Experts of a small language model: 7.15M parameters, 1 pick a token.
Below are experts of layer 4 (counted from 0) of a mixture-of-experts language model. Rows are named router (the router's row for the expert), down (a neuron's output weights, with its number) and show model dimensions 0-127. Each number is 128 + 24 x the weight over its row's rms, rounded and kept within 0 to 255. Numbers have three digits each.
Before each expert's rows: a language model's description of what the expert responds to. This comes from a sample of Wikipedia text that the model never trained on.

# expert 19
Word-opening pieces. Opening pieces of multi-piece words, often capitalized, before suffixes like -ing or -ation, such as Mon, riv-alry, organiz-ations.
router:159130136137138150106132110132163086152165091151114136131151136113156103142134106128069088123122134102157116100111132130112109112115123104132148144116109098162120123131144071131113110136141146123155117146151144122134069108139140122167121133129107136130124114080153171130137115130131107124109123121096115105129205173126129111165137139149171117146157100122156157096143190131104113083067
down0:158144114159060132133138129172135139134079100146136081100138152122132126119158105080117135147160113145128135133125123088130121139105130119160109104079134119166150134160129119150149085135101091102128146106107130119131152149098118137129165124115124160143216114105118169164135134156077096143114128123077135109157147118109101154119123113100153147109115111154120100094129129149103121131117
down1:133144150149114099158115173096136118116134116096126154134133089131096164148105141125137148109087116158128198101181142104157088115124124101120127100151117083108120124064127131127121134144127072130100141130114127099175095136138154110128119130144105153112129092115122132184142081124127157151133126162140092138182145131143128159098135133144102135093129119148111120126118095164159161142119
down2:170119125137160138132165144098147138120110153097170173137106125113076137125157122146155126094128155144113117141110121145098129126128114139130152147134126147101150131125140152082137100190128154138175097156114118200110107131139122134098131172142075108132095118138110103123137163175165133110183116169119143086162113117139140109130116141111125151143126143169101132156111164121116110103131
down3:128137180129126119128147098135120142113151141133174174133187126123135096116087127160098094119152164113122090140108122147168106177125127101103114172120129106135105107111100134162167127147126103093139136140132120141149098124134143124125096164132091092147138155136118084108118144142083108130112150131072089124126106100145149087174135167112092142127116176119133109091126114146108148106136
down4:105096122132118126149134127151144110136110099101119125164130106137171170120147100126148156134122158095145097091116110152173071121119154147094099133126170149098114138108091136098180107138127136111160083125138103117106112110133115138116159118087125171132132096093166127126085112144116153129115127105122134140143103103135085093130151154105176081095139112150101109140161181133119099127113
down5:177109137159114113097103140137159088120150089136123136112118074096094093125143090115096140123140176114169079114100146136117110121149104138131126162134150155133118145086117077155125147116144136145092137094151181121134122136109141153134109113108111112194122127121135138099156129178154142123116095137154071171114082115141097140114104110114129122136142144100129139139114132131134130113086
down6:149128110121128099109131153118167146160147097104111201145122146088140153080137131146111129123145121105104169112147116117154133152119144133131129122140155091074109126132166142114084099135090134133135118096122116107154105127128096177127122084151142164129122161127096099113127140147086106141112114171116129139145129178092126095130134165136140116118090103103082118134157107138104182092127
down7:148100092145107127133161098155149154180082085137149093139097135135139150155120105113182160154132136094119128118122149105117172123145113102147135125109136157168118143103156109153167104113137112139137126139093177141160128176093142090125102160078134099087102159113147144114144148142124114131117110103135112151140123144114120124139155135111108114153126113163116113075129140098126108116067
down8:141152143090131159147129126106109102083099113172134096114101138152123139117148157147122119143099107110142128088138170151134111118084172104076140152155115152150135133115137136133116081142154079101156145115128139108114166057111100116124104144077099101113068138105159116146112107144129124137142123116083119153153135176132097097134157129132117098155126092152114142137132106113141120126109
down9:118119135096141108121159129143137147131163102141123159104125151098073107137108095091123147121129121116130148125133084120127136161088099127173089118111097155139099102107131121120128137132146080148123182121153112103150111085108170130147100159206146135122160131177164089120126121137116089124128132132142129183167141110097174115127142137149121097157106150103125128131113112139159138145100
down10:086162155090146148139131096134094113146157143171121085136144118096091133147128131152068116125127096098131130134109145109124155156168113144107086178115126146102109142104155145112157099155133129125175112115123117147149172114075119160123116143124150091134105098104142110120136080144108142098094120118133151127151124171173083143147140138123120134124157097113122149118113191125116140112133
down11:160152115100112111137128100114127112158125140108126132183131128088173176139130108127162168120124113175150134118168170133153112137093140139132122135084078103160118137123109149128094134094092133169156125120125127088125113164112163089131128107089138137092094124134121109138131114143151082119129105096169131130130092154125122141142120148118112069098108125157127135140119086123132063138145
down12:100150135140091152091087180096136137133126143103092087088139108126150152133140153137166110136156135105148120117113120122138089132120151133113129076130145140116146125124161110130125127144170100099124147078107164137095122122148140107166147084095112138143129134132129176160130081156112115088121134111123114128133102171175090086109096121087148122128121105106093117097109130077130129099122
down13:121108170133150135116135127138168150137143105055129134134092104120102119115144137148131102141141099129102149139140149092109162110076115134136119106140132116090146106116123160129163084167077145100170109096146092113094160149144108098129157139113065118144093145162131132151140123130106084143156142110172157147125154157128170089127141123144119112105139115141165162152127161127123146138121
down14:124103131127141123145127058124156113119148109155124193120136126153139129123147120125143128149137179116106193136142104120091138112118141139132181145125119101111124145129135133119157147118131139137168063117179138105111143166111137116098132173138150117136113175121112109110078142125090145104160149151118161178153136155098118121110141133185154114134144111116143164091112138130113145120159
down15:131129134153101089172137146116144140145099130140176077142162149135136141185129136142100120122101117132123129121119125101144142130142123149146111136100118151153133121151124148195118139100142076164092112143106171128091075119111159111153125091174128163140145119128116108139170129112144127115122121139135081057117109157124142133186171102128137128135121107128166105114135126140130115102093
down16:129098127137139094145113116141124149080151088162120120099146103108115097168156151143096107128074133175158158147128153103118157159127109141101129132153102122159095141163126118124130129162141126167127147108103141145111120148100111112136153127117094129139120189110161132122158131136098107090156146128155150193157107137138146144110111119207154124151149119113145153111096125162148113117110
down17:110104139130159125122138152089100126166138118114139162054137116119153140140097194088150145139131137119144104120072150143114141074132150115161151088142144110103156138111148136077139156119095118119145162156133140171111148155142113162124128086096136153141133070105121159064089126133116136152126133146155109116116128132136138118140100161149104133142128121119135159136159115102102127114126
down18:083133114138142115113108099132097168147150196129121183146142122095154116103149119162124138067151121148128128150123081130136135129129126149125110173111158132124154117099157060134115135124140149103123144088126125119187127119142111136135116095125145127153123087142171093117135139110133147143115129114175136090101102134172125149125099131106175101096170161103140117122141142116106122117102
down19:137161160135077088149177151115148121085144077154157162110144126117121109137127112144070121144112122143134154128127143151108117128087140128110111080119124114172125114076127120127142147100144113092141153105099142146145112159147144124182075154122114111143172151125160121124125129169130086149117071147106079135128118118130131109116142120131107130143085143160111152139107112146164143146105
down20:152144113141143119152093150139106098132121145160101158145150135157123139126130135187128161114102113151096130153135133136119146115132130122118190135145108154087155118162138113147107082146086147130122116125176133162134164109102109101120120117107148139147127128101153140116094176167109099104128178146109158136131091130156079166096167149145136082172122152142133107134102150097165143117139
down21:134125209116134107077162133108134134113125122122156140138127135108116147131163100087091083151140139119168122115128137130127183119082167075131136097151188106117101135146147156141186093150126168121151120078122145123133133119132084161102136147104108113145135134149149089143138135127102095126112134117112125145168150161103144100074123142123140101109128128128116114106151132141122116112130
down22:122143137187155124125127136165061102126156188114120130147119136125096100136110114083134166149147125119113132154132144126090133106119128115102124133148104166137135128153122111144154128132149150115108168130123087109118127126123109108090170123099144120132116163135065182103105095108154092108142179124109161150123117115125140126140091108141112117069117147095145122116143140088130131183127
down23:142104126122172102140140167158056155146128143123170129115119137147103120144157141143110146125171102159111120185163201134144148126128098145139126177116135094160110133144167105173145118148115115104120141124106150140103124136104157131141146159109084107120160136129149134150183119116133124147114104161151131104138121143121154132133123157138145166129073126106131119139125093159108120123178
down24:121121123143142125104158135114103133084097130107143111087103095154142136182151132125133131119100152130110127183082096126091150136169138140116149096136135132135154147103137150155135115141157108138141135112112105105115080180157091091165171138140100097100128114155150164131111129156125130103129108162159119082119098150137134113124162147155153161127166135130128158121092158154181099121137
down25:106146105118147125125119122176109134073092153118093142123147126119150098092110093118169135136099163159127167092169084132132072167123117103128154118058137150136118103083128135130082161102142134120138148177139165171126140102131116119130102128144141135112115172117130125122161160160132126143140098114110138137106098100153116154164126113142135120149113154113109158153092138136104147138108
down26:124171119092160154078147158135167112134126129130129115154149149158163108111080142106095111167109137147169114094110149110128128149101123106115131163140121143138133149162102110114118124113137146183137123105130129141105104109133091129120104094099105115152136124147141107147134110113127147111114137112119119157180108140143167172130148145058143092147201102104087154103117146137129141155109
down27:112100094141154105115144114114120095096184127131121172145119116129109122187127106103138100114121134097108105081151137151111124117102124131088156145139080116107118163128131096096114116117132097150089148125105115120110080080108118143069109101076115121100097144133103101185129155125120097127119172156155093136104118164129127139105150147146117110113114114120125097143141151146106115142093
down28:170172134149090130119139161101145107115102130118157120113106134182107124142121124107133149130162128103151086123118168159098082150161126108137129133146128149159117138148097089152167137152100092133094143092111144146146127131178154149153087161085123152109163115137133158101137163107110122136135105138081101144112131153120088131152107109103088170151145121131129098084119097133137118147106
down29:132115146147129133106124185134086113130114170059048182124105064119105117132111164138145169145159127120130105106116110107168147106142124093111147114135103122156129159108157149101141114139115155128113127110108104118136130152147118128136136149146110131165129145126099164109106127095155119087141115123170111171114166128178119136129132134134125119112100131109117151147141169092142111120158
down30:116094125147146130124129146096161142077131129103170134120125139100154136133180091087185110104095159101123145126127104080132125179116113117140142131114114114146131129150133145120123163116117154118147101141091116124143107156134139152148120134167109104149123118147113103167162117136112123124155123097161112116140146084135171140137111110084116193117117141081140092164150131109078169151152
down31:183087119128156166115141144117132089138131144104125110173120091127101135118145088119150097101102138122126174147136130112077157131138136120152157101097089156148141129118165140131090172111158151179102084130122114135101117133130138140149060154120120137138118087078134123134147102137132068116153127125145127088144114128158136154115109098113131166124118118126111105141132177140149138120104
down32:095138109123111119067123132147165127098132110088111148115158099100129110132134106123143106139192143110137155125074155113126137164139121122119125146151126129149115118102160158135116135096121136140113141160115135095150096167166133196136151102107123146121134140151116116164129107113095151127108110112124163119110137107140111105113137138131106151109139066060189144148172138147130128087136
down33:146137125123078155115080102111128097156143155114086141110086084156123128097123124156160084119123135088154096112134096129120109091183139141119166151133123145139171100105140122102175127149145122100128159125119089123205079151119154133120145117094136130104137148111108125123142132140166138131164137114099129111135099126133134117071135144091124146108141162145146099099115099128132125141138
down34:134118159119119125099168114153171109157097117116126136123118093113123128155094083139156117117100121154146137163082144128103126181103116176144114129140106134098165130132109138106092110074108104144103113147151092140129116092152123126181146118092158174100160071147131102162161127096087152123105083153114132128152125106128120156115153166116136127156113099122137094130135134119127126113107
down35:118146155091089116087134151094160134083126059135128162098143093067120143109120150116134080107141139141099150135147109121137117132093103128121132105148101111128171118122135123122153135118154106098107134137154139132143151122124131140149160115149096160141184153170119114112114107164096137155110115145145125157158116122104156103145161086120113156089110091113134160125139171115130182132135
down36:158139135123122139121125103113140133149162113106189116092120131119096131153128089164129136137088143150135131110168191136139175146123119147121143125120105146120110155111156146099131185140145135134127126153145144142119125127131134187114146179091100123137132132146161143135132159127107097096114117114087101101109118080110138120102070141104089096097133151198142102113145166132117144135125
down37:154106121115135117130101137131127137131176158103121166103110094190119107121152154112124129153163164129158154149101141152124143097148097097128138137145112118073106122158110140126127098136117108114139150126144121141145125137127149139135127143199148136145121139134162156114114131205118140115168126166140172133150138137105147128115117122165104151134081164124154146120149185179094143121162
down38:117151153122100125174133200121124093128107120135150132104101113157166142155161091124129073166116119105172146101131135166154103127142151174118084142104174103158153116096081127125165167111097119133144133146171161122147104088145113087127147124129128125126130102134132109141161129143156118121130144154147133127105135135100110074157121125131122155130121113137142179138096133126153107102113
down39:112124133158120120133121145158143108114127147114140197098179110137146105114108118164139096132096168118103117152150104122108078122125101078152159132118125173131139144146138092072114167150138125083163116131151155107128128102182133131106128109111141119128133154124108167123119111160089141134104153127099092086117133171140080115145096161111149157138113168120141113123157121115106124149143
down40:097142156123157119136180141137100103130099140115158140142131156079127112129126121121145121113118122121110138157097167121084144139117130097080108081125118126116139127154162120102151144137125123145149135092110114170126154173104098155118121121084124166105141051079141123087154122171123121114127106084137130139106151147136131161121160106119150110096135123121099143119133150144107123069182
down41:125127070104117161150167138153076124135163114083130138100104129133149151130138142119141136131129129119155090122124151133148131146148168158118178141112138105138163128181109104138144105173120113135153122125130099153103133127129142143088153117106145134066168163111125124120130111121103121117114096097116187170152124138143101136144135128124109133166109082137148145102135120190180114119158
down42:108163108105145122124117130117143133148139119139118135137167137153135130085138108157139141101118169111127176136176163108112124109138146150104121104157133098136117146136150098158126142087153123148127159100175113125106130136101149138101114126100169169119167179159177141107157161112104158100078172119121114099126143101103131085139138135138161165141168096116135141114169162159165129131147
down43:119132148104142163108133158159084094127110143136108118143125154116135119175073129160133152128133096151105157181123152107125127126148166134137129115159131116173153140107150159159139120139122135134121147121088149159124127136122127158130088136166094148144130145119169092132110164096128119148124029129130115171142119129125116119140088116122150082133096176133106144123150158091107135144129
down44:136125157132165134089121117076125147130144101128145117114118172145087106152116137116144143187100123079150106142160121117118173112123132160108167161112166103120162151116096121127100151125121163112146108151094150096103094122142125139106124104133132108117118139113113096161142133071184117150113134144177166129119128129068127112127115175109084119092147127102120148126111113149102139124133
down45:136104148138119109113151155133120106152162149116125144147140198122175145134140091147085115112122139115117103139135154146158146117123114145126137109145110123125135118174116133161119102135131082163119172130073147128159095123135174080134164114096104121091138164135135104125144152103142114151102123128176136137130123118135090124126155123136095088131148117103134136171159098166174070095145
down46:169121150139107105086131108097132111058152138120144131119107114127130130202151175085173099127151123119125143092162143127127107131100118137093115085113116099132137095127110084141111133136120126118142150146124114165103162117165142114149148102107187111106111106108130121138087115174078102115138137097100124175114093088120147158121132122125130126114168155128122109117114140124121115136143
down47:106105144098152132114120180111109127116096143074111182135146126095082133115110163171146122100133133122144122113152134154124086144098106112109104141141131106123139133171190115117113126133157109140114128115146120092098131091151116137126160110142128134103117084115098116146133155146146121140146149125127117132154121156171112117088147135098173095132095106152141123119119227123101124131118
down48:160129089137126092119098105158127185095134080095103110100084105106134114147120099099156141145094108093107114115118097104118154164110099106095156153142162192149125129148161163098124124122109144083124142129105130141103159130127160140116146103153121123127138148159121137112138124113138137120152163148125138154164124121123139103129127215118155115165118138120115098094154135138109131116100
down49:097118146096113119140106133112119156122133157120143165128137156099163169120141083101082139153104081074181134158087114136135149130118166135103117135113147122139098105098149188131107117125108143105147148122161130146162125070099139135117129141135149169105099108122126066141122158123130155131138138113114167097144144111123122157111121138106146134097073116116121131169127134131115179106122
down50:112111125095148146079112080083130056132125138122111097125150098140114125111086112102105144133136171086133090161115143096122145131129156150146114154148172108094134117093156141124102122132106145129146110123085079149141163137067083152098135123073124123153125142117124134091125134127135108150140132108139149139110110113128149174085115157143130126086154160143124116161144140107135126133125
down51:154116126098157088091131105148118119104150198143137137112141103142110105137142131114101082160107088143124148104125120161130138162140114137144157119096127159107151076119104160146136101130117146114111137128102156120129133120120102111095135174122125082137120153107137132105133115133110081090105157116141101123113108087165162141181164125117121127090123137096124140147153184128109185162125
down52:125140128144150149147144085139099164095109148101113117124172106106173084158151143159116110113150133129142135138145124117146147125102168140103126130103168154133137159068133109145117151095128118174147120146148126161113121123139158131152151138080136116128114088141120128107094138109130146138142129100119144071077110074162147097158166139122197111150156083144135139120122149132134102132116
down53:163150130168154116144121118129135125166129085132129139106103101102140158165139136177153151097143103150094111157121144113125158135128089128111151164137104119110121131133103163136109138168126125134082141146156152128149072159132125131122150109099108079181097170115095156111163106144135133122135113178116115112127107118136165127137089166114131123122135124117110124095076111150197129116151
down54:108118136130116115107128121176114139110149145144102108131145091116143105148108135123085124117149124158156118135107144113153112096122135157110108108082149121119127099134149117119109121101100157126161148183139160177088138156103135142118155112101185106131123120125162128087098128163198143131131128077111135080108137076138155106145144100135141115167117141153135116177158117153117082122115
down55:125135179106133166086103116168111151168103124131125088123138159134148106141081111189096126150150146126160101137115147083107127158105122168077146133162136082144141148108144132159138125095125135135091126126113109125125130142095167183106142167136131160144150129133146122123133154109101166148086123133106147139133063118123136151066124130150126149143154129118147150142111109117117143132119
down56:139142137143138115133137124157185140115151124143123108134130071123131148124184129082122126111145142056139150141180129084141140124140097131189142125173139097118167079125182129151126079129094140127148129126154132122166122111117114130185144112100123100074132128107124099121143111093145129154115163125092115133130138130123137143115172104106127150118137128124123155121153161152148118142151
down57:155187153179125104099138139104115093136109136164114171125091082121156120110119146156107138105099131120130138148085118108153131138147129130148132100137166128130163159080118118098080072113135101143116131160093169150119117083156108124165090118169140092130097169131130145110120123145131133138114138129175137160111139117141137139122146132128087142128120150093103137122126096136173131086113
down58:172130113110162154133122138149137135115174133116085112131125147114110136140139123166111130118113111149140158156132149092154132145098119117121125106132128162127108090175153135124105121113094130150115113142103119070102162136122145162101114110107157088092078126158132098100155141162139109118116121086108118163134158077147151110153175147164145098161139081146175137143114098105159139145096
down59:116140085107202142113127151106080118121135146130126119127135118126114133142120119115107160068096120146101139151126118130132172112141143090138127112125113110105098180151185128151133103122178113105137179130060134135127151138107122157132106122074145163120165159119125125092158119149091156122108095129150113121158140134161146129143108151145122099132111144102074114101134139121109118119119
down60:166122096151081137149122117116154089164138122112152147074113122100184157119093149113104103155124156086127097138114123124094154121133102143175132173157157110085137116114104135134122129124125101142178117100074130133163112101127108133099152097111141122148140154121082128129136126126203122111107095170117138097107120121166106122117162094105159124145124125126125149121109128125127104131138
down61:093104105123145164152117160116107118110117131086115203120112112144129128129147150118120116136094168101095105115132100096138097154091117166097144107101130100126106113156114113116112183128138122146082113139111142151143093160182137135102109088107157112114121120150084131153163108134110144092118161106130128145087130152144113152097145134091189138138123115133149132097108098104157126134116
down62:151128153153130136146126109114131117100167088137099143070116101119106129089160129151156147102158119151103136146148117165120109156101106137070076108135150098114143088128134094149124106155137170124096166091143115159126110124132155110127145089060093117155129111119111107141137144083116154153137167162143151132138125163154125113127143161125137126140144112172146149115135093098148150151145
down63:109123103109169117118087129129104083160104112148168150116117106156087161110137147109164143100090154111137184160108120139111135130138105136122152118137137116130143149176119135175166144129139117144130136159127148141163077118093134132081092158157157100061128124126132123152139119115137128149133149125085118139146125099127123119104143143130115214147157121133139154127109095114096106130135